{"d_model": 512, "n_experts": 64, "d_shared_expert": 0, "routed_scale": 1.5, "balance_loss": 0.000554, "balance_bias": true, "norm_eps": 1e-06, "tie_embeddings": false, "train_tokens": 1289000000, "dataset": "wikipedia_en"}
Below are experts of layer 5 (counted from 0) of a mixture-of-experts language model. Rows are named router (the router's row for the expert), gate (a neuron's input weights, with its number), up (a neuron's input weights, with its number) and show model dimensions 128-255. Each number is 128 + 32 x the weight over its row's rms, rounded and kept within 0 to 255.
After each expert's rows: a language model's description of what the expert responds to. This comes from a sample of Wikipedia text that the model never trained on.

# expert 31
router [115 179 164 152 178 137 141 129 123 118 104  83 109  75 173 190  95 169 154  93 163 171  86 139 129 122 137 169 150  91 112 107 101 127 170 139 132 146 134  68 163 138 142 136 132 123 118 143 142 100 153  73 165 175 123  76 124 145 159 114 168 155 138  62 147  93 127 184 196 110 180 100 145  82 107 159 143 110  73 151  34 193  52 113 101 118  44 187 147 163 121 152 125  70 154 131  55 118 130 103 179 130  93  98 184 193  74 164 136 114 113  92 149 169 138  80 165 116 134 100 143 149 134  94 113 126 102 166]
gate0 [144 105 110  80 158  68  64  67 167 107 126 192 158 157 111 181 121  86 107 113 114  97 129 201 101 107 151 102  90  98 152 189  62 182 190  46 149 120 133 127 126 195 153 126  85 144  83 159 134 119  87 164 144 154 120 105  79 157 137  72 180  84 143  83 169 124 139 142 112 157 146 125 175  87 140 168  89  70  99 136  85  95  95 102 152 193 109 151 174 163 102 113 125 142  73 128 155 131 124 185 125  90 118 175  99 118  97 117 148 126 112 135 106 155 128 137 114 144 120 104 133 100 140 157  93  79  84 126]
up0 [181 141 142 159 135  61 103  81 101 174 127 150  84 102 126 137 163 118 133  93 114 109 157 164 106 104 142 163  91 115 133 173 151 114 161  72 155 135 141 110 121 219 167  70 112 100  74 122 126 144 151  89 123 189 146 160  84 152 118  97 127  76 124 129 133 128 154 147 112 150 118 111 118 104 164 202  59 116  88  88  80 121 116  55  87 204 126 127  51 122  74 146 114 130 137 109 102 137 138 137  91  87 126 155 127 128 182 113 151  86 181  84 102 143 162 103 179 154  83 123 167  90 190 115 141 120 150 147]
Numbers in scores, Roman numerals. Digits in scores, goal minutes and years, plus the pronoun I and Roman numerals, often in quoted song or episode titles.

# expert 27
router [119 147 145 129 100 122 192 139 136 117 134 109 126 110 162 155 184 137 148  77 134 167 115 125 126 120 127  58 118 117 132  96 120 102 105 153 108  91 166 103 125 145 107 101 129 103  67 169 155 196 148  88 145 105 113 121 134 100 111 112 142 160 116  93 140  83 150 167 111 106 103 125 125 135 156 115 104 138 134 125 120 176 105  91  99 110 133 123 197 119 155 115 135  63 116  70 138  90  95 137 142 150 123 138  68 160 129 180 102 147 113  47  88 128 157 143  69 117 136 169 138 137 190 112  97 152 143 131]
gate1 [121 177 130 120 108 146 142 157 170 173 119 142 134 105 172  86 110  87 127 135  89 147 106  98  85 135 180 156  80 133 136 161  95 110 116  68 147 129  60 105  83 121 144 138 132 128 101 139 152 168  79 153 183 117 160 127  99 105 130 174  36 163 160 156  73 119 132 109  77  61  99 179 157 101 144 101 117 112 144 132  90 180 136 162 209 149 147 143 139 137  44  70 125 104 169  84  84 184 120 112 113 156 150 128 123  86 174 132 103 131 141  97 101 138 171  92  92 171  91 145 159 156 122 117 150 182 142 104]
up1 [114 112 128  82 124 180  72 104  92 125 154 179 110 143 123 179 115 130  75  92 140 127 164 115 120 130 133 157 101 100 197 121 107 110 147 159 156 102  68 107  42 132 127  92 122 108 216 152 144 152  79 132 133 126  94 109  71  60 112 135 103 113 126 180 164 127 137 172 142  98 119 154 149 159 128 126 130  99  97 158 112 185 174 122  61 122 112 102 175 134  92 139 165 166 117 103 163  79 150 170 100 148 156  93 104 147 133 155  90 148  96  95 145 131 114  65 140 112 140 106 110 121  81 143 139  78  93 135]
Titles in discographies. Articles, pipes, colons and dashes that begin titles or rows in album, song, film and review listings, e.g. The, |, —;.

# expert 13
router [142  68 131 148 159 150 159 140 123 149 153 137 102 152 140 118 105 119  94 108 101 179 141  87  84 161 148  85  96  99 187 104  68 146 203 149 140  93  91 134  92 169  63 145 179 112 105 123  96 131  76 122 186 153 115 108 120  91 159 148 135 151 102 168 165 168 134 183 182 142  93 147 157 112 167 145 119 135  72 155  99 185 143  93  94 126 125 132 178 150 124 115 165 125 128  69  98 111 164 116 101 148 100 125  48 184 142 179  91 182  83  83 112 117 147 100 113 118 127 171 146 168 138 106 109 151 125 165]
gate1 [ 75 184  91 161  78 153 150 122 135 196 160 139 155 113 135 193 148 134  53 158 125 160 123 154  74 162 138 134 168 130 123 125 152 149 143  95 161 145  79 192 153  67  92  94 152 155 116 146 143 146 107 125  88 122 141 135 129 150  97 168 115  62 143 169 151 100 133 155  89 133 128 104 146 133 122 135 114 163  91 158 144 103 131 140 159 152 137  97  25 146 132 124 116 114 152 156 125 156 169 101 116 132 112 107 144 164 112  83 107 142  70  81 146 121 152 156 141 182 108  78 131 140  70  48  76 159  78 155]
up1 [123 218 109 169  55 125 126 136 109 153 174  76 156 176 176 171 152 120 100 141  83 155 113  91 114 218 110 132 156 100 117 103 174 142 126  87 141 136  67 108 100 105  70 116 138 106 184 149 138 145  78  91  98 103 134 147 123 156  98 174 164 144 107 138 163 113 190 161 110 127 144 138  84 163  89 107 122  99 130 163 122 140 122 133 155 136 145  77  83 101 162 141 137 113 123 129 164 143 113  46 106 145 200 127 134 177 122 104 130 122  53  51 146 139 172 172 112 142 116 151  98  59 167 127  35 109 103 146]
Determiners and quantifiers. Possessives, articles and quantifiers opening a noun phrase, often after of or with, such as his, most, several, an.

# expert 39
router [165 142 155 125 131 125 129 144  58  98 153 143 148  84 155 198 145 109 131 123 127 130 109 112 136 119 114  72 127 133 124 157  85 122 117 115 156  85 215 162 147 127 107 143 120 133 192 124 142 124 120 163 151 161 125 133 112 114 140 185 111 100 117 126 167 134 165 134 123 144  65 134 164 155 112 111 165 102 139 112 154  68 108  80 106 146 144 165  39 104  64 131 131 129 143  93 149 170 134 187 139 120 193  90 211 110 125 112 167 119 147 213 142  98 120 107 195 130  80 127 167 167 144 133 191 129 163  98]
gate1 [153 131 156 132  75 181 156 134 152 121  97 178 135  87 104 147  94 104 180 169  85 148 148 171  92 114 118  64 129  94 107 156  82 139 114 113 147  66 190 110 112 132  97 127 122  76 160 152 157 101 204 131 134  80 133 149 109  68 151 212 127 140 146 134 115 123 102 107 110 184 122 142 125 187 178  93 134 148 102 104 132 127 138 137  93 189 118 108 103 148 148 118 127 139 155 140 169 161 123 169 112 173  96 118 108  89  98 111 108 110 119 138 147 133 142 134 169 131 140  91 154 129 149 132 139 153 105 140]
up1 [130 143 155  87 185 138  98 111 138 118 146 181 151 109 161 149 113 107 130 137 220 128 128 104 144 106  71 131  84 101 126 158 109 116  78 156 105 110 106  99  67 106 175 168 142 171  94 137 156  84 138 153 135 149 123  99 119 115  58  79 108 153 133 146 111 156 159 173 114 145 148 129 112  99 134  74 138  97 139 166 110 117  69  49 154  86 112  61  89  90  79 137 107 159 129  66 103 174  76 136 168 135 116 116 141 162 154 115 187 111 123 122 154 157 112 197 131 117 148 105  89 189 167 132 111 146 160 106]
Latin name endings. Final word pieces of taxonomic and foreign names, such as -idae, -ensis, -ia, -us, plus suffixes like Jr and II.

# expert 23
router [165  97 150 112 205 107 112 108 148 114 132 126 141 106 184 142 167 120 139 107  74 119  92 139  96 161 104 166 133 115  88 115 206 110  84 111  46 133 110 172  98 102 111 170 154 143  99 135 197 139 128 145 135 142 167 164 196 137 106 121 229 185 136 113 133 109 111 115 115 155 158 181 127  80  81 145  72 126 170 145 133 128 115 216 121 147 104 106 153 143 174 136  98 100 143 215 178 122 105 167 119  79 100 135 101 120 133 145 120 147 128  83 143 195  80 137 132 129 166 115 157 143 123 178  94 128 102 132]
gate0 [119 114 124 142 104  96 175 132 194 156 113 122 133 171 179 134 134 141 144 112 171 127 100  97 147 151 126 132  95  92 101 134 175 169  80 148  88 157 128  84  92 124 171 146 172  85 146 160 210 146 146 104  92 154 114 181 147 127 127 156 190 137 103 151 105 166 117 178 146 133 109 143 152 128  98  91 141 163 103 100  76 116 142 143 102 167  98 125 122  92 113 220  95 138 146 127 153  81 165 101 118  83 113 144 130  87 107 149  54  88 132 100 132 115 155 112 122 123 118 117 145 119 149 135 135 111 144 112]
up0 [132 106 108 138 173  94 170 158 102 123 145  97 136 161 109  97 168 128 106 117 115 175 122 121 142 110 147 164 141 156  83 127 185 113  92 152 127 172 186 122 110 135 127 157 102 115 127 110  86 101 111  83 126 130 211 157 140 134 110 120 117 117 112 152 161 205 121 126 126 102 163 154 143 128  90 139 159 150 122  62  68  96 158 107  91 203 102 124 126  63 127 146  67 112 215 130 137 115 118  65 103 123 144 158 187 146 132 123  82 104 212 163 111 102 122 139  70 129 139 129 123  90 132 172 171  87 136 120]
Biography list descriptors. Commas, pipes and nationality or occupation words in short person descriptions, especially "(born 1966), South African cricketer" list entries and club names.

# expert 21
router [118 117 164 128 170 152 119 113  34  91 185 134 138  91  82 165 175 115 112 145 138 196 124 160 117 106  85 116 149 182 150 169 135 106 175  88 151 113 186 172 130 173 104 113 112 143 129  78 101  88 103 163 103 133 200 137 141 181 132 149  82 125 183 169  98  88 152  96 148 123 175 180 115 136  79 116 124 124 151 105 105  67 118  95  65 154 164  85 133 143 104 106 131 159 107  69 124 192 155 197 173  66 181  70 143  90 125 165 141 192 176 145 136  53 156 187 111 145  83 171 165 116 130 113 205 132 131  98]
gate0 [145 152 112 120 107 116 115 107 121 117 112 112 157 114 115 128 123 126 110 116 174 180 170 115  92 110 104 170  88 106 110  85 160 153 137 144 100  79 124 113  95 119  96  84 172 148 126 141 132 141  86 140 109 163 152 124  52 115 133 128 138 145 123 148 130 139 135 153 101 163  85 142  60 173  91 136 163 147 168 129 109 213 140 121 111 161 146 160 155  86  79  58 113  87 166 123 117 169 164 103  98 105  88 141 104 128 121 139 117 117 117  96  86 174 146 126  69 153  63 159 127 162 115 151 147 143 116 148]
up0 [118 165 162  91 142 135 117 162 142 109 129 121 174 186 127 166 154 190 126 101 142  68 128  96 139 180 143 125 121  85 161 119 189 124  94 173  83 165 134 141 133 153 141  86 151 150 181 181 176 109 134 128  86 110 131  71 176 108  77 114 177 173 150 142 137 132 129 126 145 112 134 192 112 146 149 132 121  60 183 112 132 140  70 150 159 110 129 137 163 126 121  86 107 149 125 138 126  97 121  98 128  91  88 141 121 150 107 140 166 169  96 134 118 112 109 103  77 153 149  87 106 143 119 149 129 108 115 143]
Place names. Place and institution names completing a proper noun, often after the, in or New, e.g. York, London, California, County.

# expert 54
router [126 114 148  90 203  50 122 136 169 102  67 111  88 115 120 124 183 203 190 112  70 149 152 150  36 125 145 140 119 106 107 118 113 158  91 128 191 138 130  77 158 138 157 134 118  91  87 153 135 119 110  67 163 133 192 112 170 108 166  53 157 171 146 112 174 147 112 161 144 120  81 105 149 132 104 110 128 133 150 145 132 152 104  70 109 141  96 144 143  64  60  92  66 174 136 190 132  86 207 137 145  69 124 110 132 116 199  96  91 107  75 120 170 118  91 101 111 108 124 155 145  79 136 188 160 130 142  70]
gate0 [173 107  90 120 195 130 151 100 147 104  84 131 116 133  91 124 169  92 130  95  19  92  95 175 178 166 128 172 123 163  98 184 102 130 152 121 166 101 124 117 152  53 183 175 127 135 127  97  94  85  64  91 113 148 189 109 133 124 161 163 121 110  83 117 127 151 108 196 132 163 182 170 148 197 102 110 140  98 164 113 115 113 154 117 129 105 124 125  98  82  40 159  99 126 122  88 143 108 172 131 157  38 124 177 163 156 147 104 172 179 154 173 195  72  93 141 120  97  89  47  72 127 176 164 100 138 101 103]
up0 [ 79 114 227 103  77 183  96 140 126 159 147 164 128 134 159 137  63 207 116 129 182 119 154 106 100 124 156  86 141 106 203  95 131 100 101 157 113 152 130 145 112 184 108 123 109 140 122 142 156 191 156 148  90 111  59 176 113 132  70 107 128 124 162 111 164 146 138  75 130 130  76 131 122  63 129 131  74 151 109 166 144 118 119 125 125 126  81 156 140 157 183 101 162 152 113 114 108 153  46 156 128 195 113 118  96  93  77 171 124  94 138  92  87 134 129 116  80 168 163 205 150 128 113 101 132 108  97 177]
Middle digits in coordinates and stats. Inner digits of coordinates, decimals and statistics, such as 55°59′, .739, 49.57, plus degree and minute symbols.

# expert 46
router [ 73 119 104 132  95 175  99 139 139 157 159 192 100 119 132 141 137  98 155 136 124 146  62 190 153  98 122 149 132 133 111 138 139 134 154 103  98 127 158 142 130 134  58  75 136 132 149 122  49 132  89  98  93  97 121 129 142 171 134 155 138 144 131 122 199 118 102  62 181 101 146 141 115 141 182 104 130 154 167 144 104 134 149 124  78  97 188 159 155 131 183 105 118 170 149  52 149 138 147  90  84 164 138  81 149 128 100 137 115 113 126 114 113  93 109 147  93  70 149  58  92 106 118 102 128 101 134  91]
gate0 [156 149  72 130 117 113 138 141 158 109 148 122 134 133 170 128 120 109 161 144 183 119 113 155  93 156 127 144 123 139 100 138 135 169 157 165 144 109 128 195 175 122  91 123  91 142  98 145 188 154  94 145 136  94 166 130 122 107 111 159 134 119 163 121 176 132 109 134 127  79  71 135 196 180 121 109 176 160 123 183 137 138 142 141 140 100 130  96 103 145 131 200 127 112 122 100 123 148  81 133 134 112 123 149  87 146 168 120 121 101 106 134 121 148 113 107 102 144 159 154  75 179 100 113 133 198  92  84]
up0 [ 78 112 158 163 151 135  68 135 112  68  94 108 132 122 156 122 138 152 131  63 179 139 131 163 123 108 128 187  90  66 131 210  99  99  97 134 108 133 117 125 216 146 160 122 136 117 155 138 176 146 105 145 120 107 129 172 179 153 143  69 160 153 139 168 131  97 122 108 115 135 136 177 116 167 131  92 121 167  83 105  79  77 162 128 112 132 133 149  86  89 153  88 164 132 140 130 104 159 203 121 225 179  68 144 157 139 151 160 108 117 139 151 108  96  93 148 126 173 141 109 130 109  83 131 145 177 106 130]
Foreign articles, group adjectives. French articles and elisions in titles, such as l', en, Les, plus adjectives of political or religious groups, such as Communist, Islamic.

# expert 8
router [126 165 142 172 173 116 182 137 137 105 155 113  93 144 103 163 134 118 153 147 149 153 132  96  75  88 126 166 145 148  94 113 104 138 153 120 132 120 139  62 129 153 128 168 150 169  46 144 145 124 137 157 127 153 141 119 118  95 139 125 200 167 150 158 111  94 100 144 127 118 120 157 103 110 121 151 126 130 101  84 140 150 100  89 141 167  63 175 144 147 104 172  55 140 163 147 179 125 112 169 164 119 122 148 133 116  96 174 138 136  58  82 107 134 165  89 138 162 143 145  91 159 136 125 152 105 109  49]
gate0 [151 110 158 121  66 138 175  61 143 133 164 193  83 167 137 153 211 179 152 133 117  86 141 130 166 158 212 144 170  75 159 113 182 106 136 217 153 158 176  81 179 127 158 160  89 150  88 124 177 140 162 170  91 146 136 107 153 136 123 136 157  68  96  87 153 174 109 191 179  62 211 231 118 150 112 155 118 107 139 152 120 121 115 154 177 163 152 122 136  78 153 155 116 119 106 102 148 109 152 146 117 140  75 148 164 182 149 136 139 138 141 130 113 133 187  87  80 110 165 170 144 137  55 103 197 138 139  99]
up0 [ 93 142  98 173  93 144  99  90 125 177 136 103 124 141 128 121 128  48 134 140 136 158 118 126 117 143 114 104 122 148 137 118 133  93 144  64 107 139 184 154 113 131  97 145 126 129 186 200 136  82  81  32 152 139 132 160 137  90 106 147  91 170 137 141 147 143 160 107 118 130  61 131 142 120  41 161 162 207 164 164 135  98 147 156  78 116 125 160  69 190  56 129 129 117 151 161  69 108 158 154 113 134 133 141 144 118 188 111 158 107  96 144 141  99 142 167 150 130  81 108 109  72 111  97 120 149 162 112]
Sports and election table cells. Single digits and short codes in table cells of sports or election results, such as goals, positions DF, MF, GK, vote swings.

# expert 41
router [ 60  93 116 110  91 126 165  81 106 141 163 147 150 160 128 141  93 153 152 188  87 112 145 124 177 150 155 101 131 149 120 106  65 136 160 156 174 104 122 171  59 122 152 168 118  86 135 146 172  84 170 135 102 141 148 121 115  96  62  80  99 133 163 198 117 180 150 115 102 158 112 120 167  71  60  85  96 144 144 136 149 115 150 179  98 142 137 118 119 114 105 124 139  51 163 111 111 136 189  94 158  78 140 209 136 127 121 194 165 110 152 155 169  74 152 168 103  72 132 115 117 122 144 128 128 111 156 134]
gate0 [151 168 188 144 121  82  82 143 105 118 121 152 101 150 186 114 105 106  88 153 158 123 132 148 145 159 142 122 122 113 135 134  65 141 178 156 147 161 140 146 109  99 151 130 110  80 117 169  74 107 108  98 128 111 163 173 199 128 143 104 108 109 126 164 145 139 128  52 141 145  94  40 170 103 164  65  76  93 115 114  99 119 114 127  92 175 136 142 125 147  86 148 114 148  80 140 121  77  74 125 146 184 141 114 160  80 139 127 114 136 140 155 151 128 175 125 130 149 106 124 108 163  91 128 182 145  98 176]
up0 [174 117 132 162  99 119 144 145 125 169 126 147 116 106 177 147 150 148 196 107 100 165 144 101 131 158 234 163 144 145 109 125  73  45 185 119 123  81  98  88 173  77  83 156 155 157 171 129  89 117 174 114  69 156 134 119 136 132  66 112 111 163  44 129 105 155  99 127 142 152 142  98 168 197 138 163 126 157 140 149 197 147 106 129 124 172  78  97 172  95 101 130 104 138 177 136 164 188 141 122 111 126 142 102 162 111 120  90 161  90 156 129 122 140 162 149 125 115 145 163 140  95 178 144 129 150 117 101]
Infobox line breaks. Line breaks, bullets, colons and field labels in infobox-style text like Born:, Coordinates, Scientific classification, Phylum, Synonyms.

# expert 4
router [160 158 154 133 125 155 119 153 130 149 123  81 130 128 131 135 126 139 114  99 171  71 132  79 137 200  93 150 152 175  91  77  89  89 107  93 126 134  79 130 131  70 168  64 181 141 115 115 128 113 162 185 110 134 150 126 133 134 121 125 160 169  96 120  69 137 153 140 163 111 146 154 116 117 136 138 105 114 134 139 137 133 181  97 175 120 130 143 157 112 121 189 138 154 188 111 137  76  90 154 141  83  98 162  90 131 106  98 157 129  93 121 118 141 111  86 166 121 146 144  54 195 164 105 136 148 159 132]
gate0 [ 70 166  72 119 132 164 101 113 129  86 139 145  77 181 116 103  85  90  80 183 175  91 152 106 140 125 147 163 146 128 118  98 101 150 123 112 134 140 208 116 139 211 147  99  93 123 135 106 157 190 128 147  83  75 109 116 127 137 169  96  88 122 159 178  69  86 134  79 113 142 114  82 113 163 128  92 154 115 171 132 135 127  70 112 143 150  98 161 170  97 117 153 164 124 117  98 131 154 124 149  85  17 112 132  77  77 155 141 201 123  74 140 135 135 110  67 167 139  80  95 122 118 102 126  91  84 137  93]
up0 [141  94 135 153 129 147 117  96 133 147 143 131 169 121 163 140 142  84 118 137 109 179 127 133 144  73  89 158 142 138  92 130  46 183 118 118 114  87 142 126 143  80 108 176 110 135 134 188 113  87 171 105 144 108 202 112 154 118  75  98 144  89 115 175 179 151  70 165 162 173 175 118  77 109  77 143 122 107 129 152 160  91 167  66 180 161 120 127 131  93 108 110 131 121 139  98 181 135 116 105 175 172 122 102 159 126 117 165 108  79 156 135  87 144 130 138  41 127 122 109 175 169 159  90 130 161 129 126]
Table data cells. Digits and short codes inside statistics tables and results lists, such as 30, Ret, N/a, W/L entries in racing or sports tables.

# expert 57
router [ 99  92  59  99 131 113 120 143  71  61 162 119 146  91 140 152 176  70 154 155  92 152 129 152 106  97 111 177 109 146 143 168 146 114 171 126 113 161 139 152  77 134  80 110 147 140 221 153  85  98 118 140 104 171 107  98 128 130 133 213 127 118 141 137  83  60 134  66 164  83 205 106 125  81 155 118 149 130 138 143 177 158 140 110  91 120 172 112 161 130 133 136 104 141  90  91  75 126 177 137 170 122 116 108 111 125 177  91 136 140 117 128 124 111 130 131 127 178  71 148 126 127 156 101 111 108 182 119]
gate0 [119 130 166 103 134  54 148 162 117 142 135  92 145  99 124 137  89 160 148 132 138 122 129 142  98 117 161  72  92 109 152  64 179 145  58 197 124 120  88  93 128 127 127 148 119 157 133 134  91 226 106 127 104 150  99 119 134 102  87 150 148 122 150 153 134 139 111 168  52 155 121 155 124 103 138 102  72 133 138 211 106 152 129 109 119 117 105 178 188  83  95 146 144 172 102 101 162 128 166 113 192  86 159 100  57 123 125 143  90 101 177 132 165 107 117  63  93 195 103 135  78 142 103 114 172 115 129 143]
up0 [164 131 155 163 175 126 117 139 132 104 127 128  72 137  98 143 157 144 108 137  52 124  78 103 169 120 145 125 122 169 182 110 117 100 178 108 152 129 189 166 176 131 112 190 133 136 124 132 157 117 159 103 173 134 163 122 164 116 103  88 134 139 135 123 171  94 150  76 194 155 135 138 141 130 103 107 141 142 177 147 178 121 100 157 137 145 135 108 141  88 173  96 160 117 123 221 150 146 119 170  94 184 107 116 109 125  93  98  79 146 144 153 124 123 162 222 126 130 125  59 138 149  94  79 124 116 103 114]
Institution and award nouns. Head nouns in names of organisations, awards and works, e.g. Film in Film Festival, University, Award, Institute, Museum.

# expert 9
router [138 114  79 127 121  47 120 194 167 101 130 143 127 122 159 186 100 139 186 124 108 131 149 134 166 117 133 170 169 170  91 152  80 107 112 144 153  49 169  78  91 185 121 120 131 150 138 151 185 120 136 174  95 146 162 141 123 120  96 119 148 130 166 107 118 132 108  51 175 111 108 105 187 102  47 190 144  72  61 147 118  86  93 169  97 124 100 100 119  89  54 117  57 131 112 116 127 171 126 150 175 160 148 154 107 100 123 126 154 143 103 113 208 138  81  98  99  81 117 130 151 130  79 120  94 121 120 134]
gate1 [ 93 166 119 187  98 112 109  77 158 130 188 152 114 116 105 170 148 118 145 120 163 132 121 128 190  33 174 156 164 120 136  89 141 131 138 126 142 109 110 136 112 137 111 145 157 133 120 106 175 123  99 170 153 116  58 201  98 115 152 152  73 121 150 167 120 111 137 145 129 166 135 103 151 148 120 123 171  88 100 132 126 110 165 123 204 132 123  98 157 159 166 128  77  93 127 131 152 128 175 130 115 157 126 144 121 112 127 181 166 166 143  83 204 123  90  44  99 148 138  86 148 146  69 117 137 172 122  99]
up1 [ 92  89  59 147 101 187 105  39 169 149 108 167 141 159 108 142 138 158 140 142 142  75 131 183 185  60 143 152 134 101 157 147 141 109 173  79 120 127 104  92 125 123 145 170 125 105 119  58 168  88  61 165 166  70  82 168 140 147 134 152 137 112 128  76  69  93 116 115 118 111 136 102 126  91 125 160 121  85 172 137 103 109 182 192 140 145  97 100 119  58 186 104 159 199 116 105 114 152 149 128  64 112 178 141 110 139 107  94 106 132 163 113 150 144  90  86  62 135 160  89  97 141 115 136 213  88 143 165]
Year digits. Individual digits inside years and dates, especially the third and fourth digits after 19 or 20, plus century, ago, BC.

# expert 5
router [130 156 123 143 141 154 162 169 107 158 116 157 119 162 105 133  92 122 126  76 125  69 160 137 197 121 147 141  82  81 144  95 121 176 159  72 168 119 152 151 139 131  74 108  91 102  90 141 142 112  62  99 160 124 164 143 131 158 123  64 126 141 173 144 193 160  99 139 148 140 105 180 106  94 143 182  84 176 122 179 133 134 111 155 151  95 111  93 114 153 123 101 153 139 151 142 169 160 119 126  87 128 184 112  95 111 137  85 117 132  85 101 118 111 136 108 108 114 107 138 119 122 138  92 160 146 101 109]
gate1 [121 119  85 122  98 204  83 115 141 123 154 174 114  69 102 131 114 110 154 134 113 114 115 184 131  62  68 129 123 111 174  85 144 124 128 147 125 157  84 184  94 127 184 103 102  92 144 119 147 156 128  86  88 150 121  54 108  95 117 170  68 164 118 156  82  66 113 109 143  78 124 118 115 144 117 129 151 113 116 150 128 123 137 126 188 186  99 186 117 110 105  79 114 116 160 106 134 192 133 147 101 176  99 125 151 168  72 109  90  92 126 150 154  95 150 123 134 158 123 103 169 151 162 123 184 154 121 106]
up1 [196 113 159  92 104 189  76 131 121 138 137 167 182 141  96  84  94 163 111 122 168 122 157 155 175 126 110  93  93 157 110 191 124 138 126 157 107 115 151 118 112 169  88 134 123 136 136  95 115 128 172 140  93 116 137 142 145 132  88 114 103 124 143 158 147 214 132 138 142 116 129 117  62 143 173 182  98 127 106 172  85 207  99 101 152 121 123 108 151 100  89 138 163 138 106  78  90 121 103 173 131  79 124 113 121 141 158 143 113  92 151 139  77  90 117 175 147 139 159  95 104  68 101 164 145 189  93 106]
Articles and determiners. Articles and determiners opening a noun phrase in running prose, such as the, a, this, an, same, Another.

# expert 63
router [125 119 100 125  85 119 156 125  94 124 160 138 125 156 148 181 197 165 140 132 138 118  96 130 134  97  71 127 146 177 135 158 140  96 104 122  80 150 195 165 146 140 154 165 144  94 173 133 140 137 154 106  75 123 101 111 106 199  88 203 156  92 125 135 123 103 119 135 169 127 128 119 167 136 117 120 163 139 200  90 174  99 125 112 165  86 163 109 133 117  67  82  90 142 134 111  95 150 165 180 156 135  84  80 195  96 106  91 130  84 179 129 127 147 167 124 159 128 103  83  71 142 172  91 159 142 177 102]
gate0 [110 111  75 148  50 141 140  89 131 129  96 119 196 148 115 116 144 120 100 139 160 126  70  76 151 136  97 107 108 146 106  84 130  78 157 131 152 130 114  78 193 151  58 162 126 120 157 136 128 111 138 130 141 109 178 165 168 156 102 176 116 114 161 177  96 167 121 208 163 131 122 134 177 111  99  92 105  79 161 153 118 102 174 147 156  99 154 159 192 133 169 111  98 131 159 145 167 152  90 166 134 115 114 154 168 193  76 136 136  82 135 171 140  87 130 120 143 146 117 112 157 137 127 121 134 169 136 128]
up0 [145 111 129 106 132 168 108 137 128 110 103 124 167 154  71 106  89 190 103 134 118 123 178 174  94 148 161  97 135 185 162 130  81 170 113 141 173 120  84 132 130 170 140 164 138 134 113 144 105 109 105 127 155  98 152 181 108 172  88 111  66  99 142 122 167  82 144  61 203  93 146 163 203 153 126  70 107 123 113  97 105 132 117 164 101 131 152 132  78 146 126 156  89 154 140 167  98 135 117 155 145 131 172 116 149 126 187 169 159 149 140 114  92 111 135  93 142 156 144 101 136 140 128 122  92 143 151 170]
Abstract and song nouns. Common and abstract nouns in song titles and topic lists, such as Love, You, water, life, and -ism or -ing endings.

# expert 18
router [103 165 157 144 169  73  83 106 125 150 143 137  81 154 112 138  98 140 156  91 172 111 134 191 135 106 128 164 176 171 179  74 103 140 100 138 203 165 161 122 164 127  90  86 147 116 125 157 100 134 153 151 181 131  88 154 140 124 126 134  51 151 130 191 192 178 111 151 131 140  55 105 138 184 115  99 137  33 137  99  73 120 127 121 118 110 127 174 109 141  95 112 146 117 138 142 162  77 161 167 122  84 199 132 119 153 101 132 108  96 133 131 155  71 161 125  48 188 174 166 172 148 132 166 148 152 148 196]
gate0 [137 118 151  89 171 129  87 143 181 104 126 141 153  79 148 128 104 109 177  97 164 101 188 145 144 102 166 100 153 182 112 114 109 130  76 156  86 172 163 147 131  94 123 162  69 142 210 132 127 160 146 167 109 127  72 102 158 109 119 144 164 156 151 162 134 141 112 125  81  80 160  91 142  60 128 113 133  81 128 100 174 147  93 164 101  99 135 117 110 163 110 111 108 128 103 155 165 150 161  96 114 145 130 140 110 176 128 181  79 135 105 180 143 140 139 209 126 173 156 152 138 147  76 163  87 126 128  63]
up0 [ 80  91  98 125  96 109 108 117  86 184 133 100 146 147 136 174 137 145 139  79 117 139 134 152 139 129 169 127  72 111 188 134  90 153 117 128 147 121 100  77 169 139  97  96  86  99  99  92 204 135 116 123 110 124 108 148 143 183 141 132 146  92  89 147 115 104 162 102 191 121 123  79 108  82  90 131 134 112 110 127 162 115 154  91 154 149 187 126 128 151 136 144 106 153 125 117 110 172 178 108 118 153  61 144 135 153 114  91  84 168 164 144 113 159  89 118 139 130  88 136  94  68 158 114 109 140 111 127]
Infinitive to and modals. The word to before a verb, modals like would, can, could, and words such as of, from, such as.

# expert 38
router [142 161 162  77 207 118 142 139 188 116  71 133 109 107 102 134  97 128  47 122 130  86 182 137 118 123 154 156 132  82 154 143 140 115 155  78  93 122 215 104 146 138  91  95 156 143  83  95 130 113 152 120 145 135 174 111 105 134 128  85  95 141 123 184 136 149  76 105 162 160 147 114 189 101  89 104 166 111 139 196 122 122 124 138 112 166  99 187 170 106 114 123 183 117  98 117 106 148 140 147 141 115  81 158 141 117 162 130 128 129 190 128 136 155 173 107 127 138 172 142 137 147 120 147  48 122 119 111]
gate1 [149 117 125 105 116  85 132 173 164 110 146 149 169 142 117 158 110 121 140 132 154  95 152  59 134 135 168 112 163 143 100 127 175  75 138 117 169 148 159  50  88 160 155 128 163 183  61  85 141 128 102 164 108 131 180 160 118  86 175  84 206 119  84 152 140  82  89  98 125 137 171 112 139 113 164  97 159 107  84 128  80 154 175  92  96 191  87 100 144 109 114 123 147 151 123 102 197 119 100 143 120 147 130 123 122 162 120  84 162 164 151 111 184 102 188 118 118 139 122  76  76 216 168 157  85 153 120 128]
up1 [153 115 115 140 114 161 130  79  63 134 164  75 170  82 160 133 157  92 104 147 123 157  88 138 162 140 106 151 130 186 108 142  83 200 148 139 100 114 175 219 156 106 101 155 148 118 166 138 133 113 134 126 178 165 103  67 129 129 199 160 104 145 186 109 138 181 120 126 159 146  94 178 100 148 122 165 156 137 193  98 236 125 106 195 125 105 106 126 154 113 115 181 138 127 125 104  74 122 136 103 137 104 126 158 130 137 129 133 106 154  69 173 131 125 102 159 137 167 117 124 179 149 131 110 171 139 146  80]
Prepositions in place names. The words of, the, in and from inside names and place phrases, such as Gulf of Mexico, Board of Supervisors.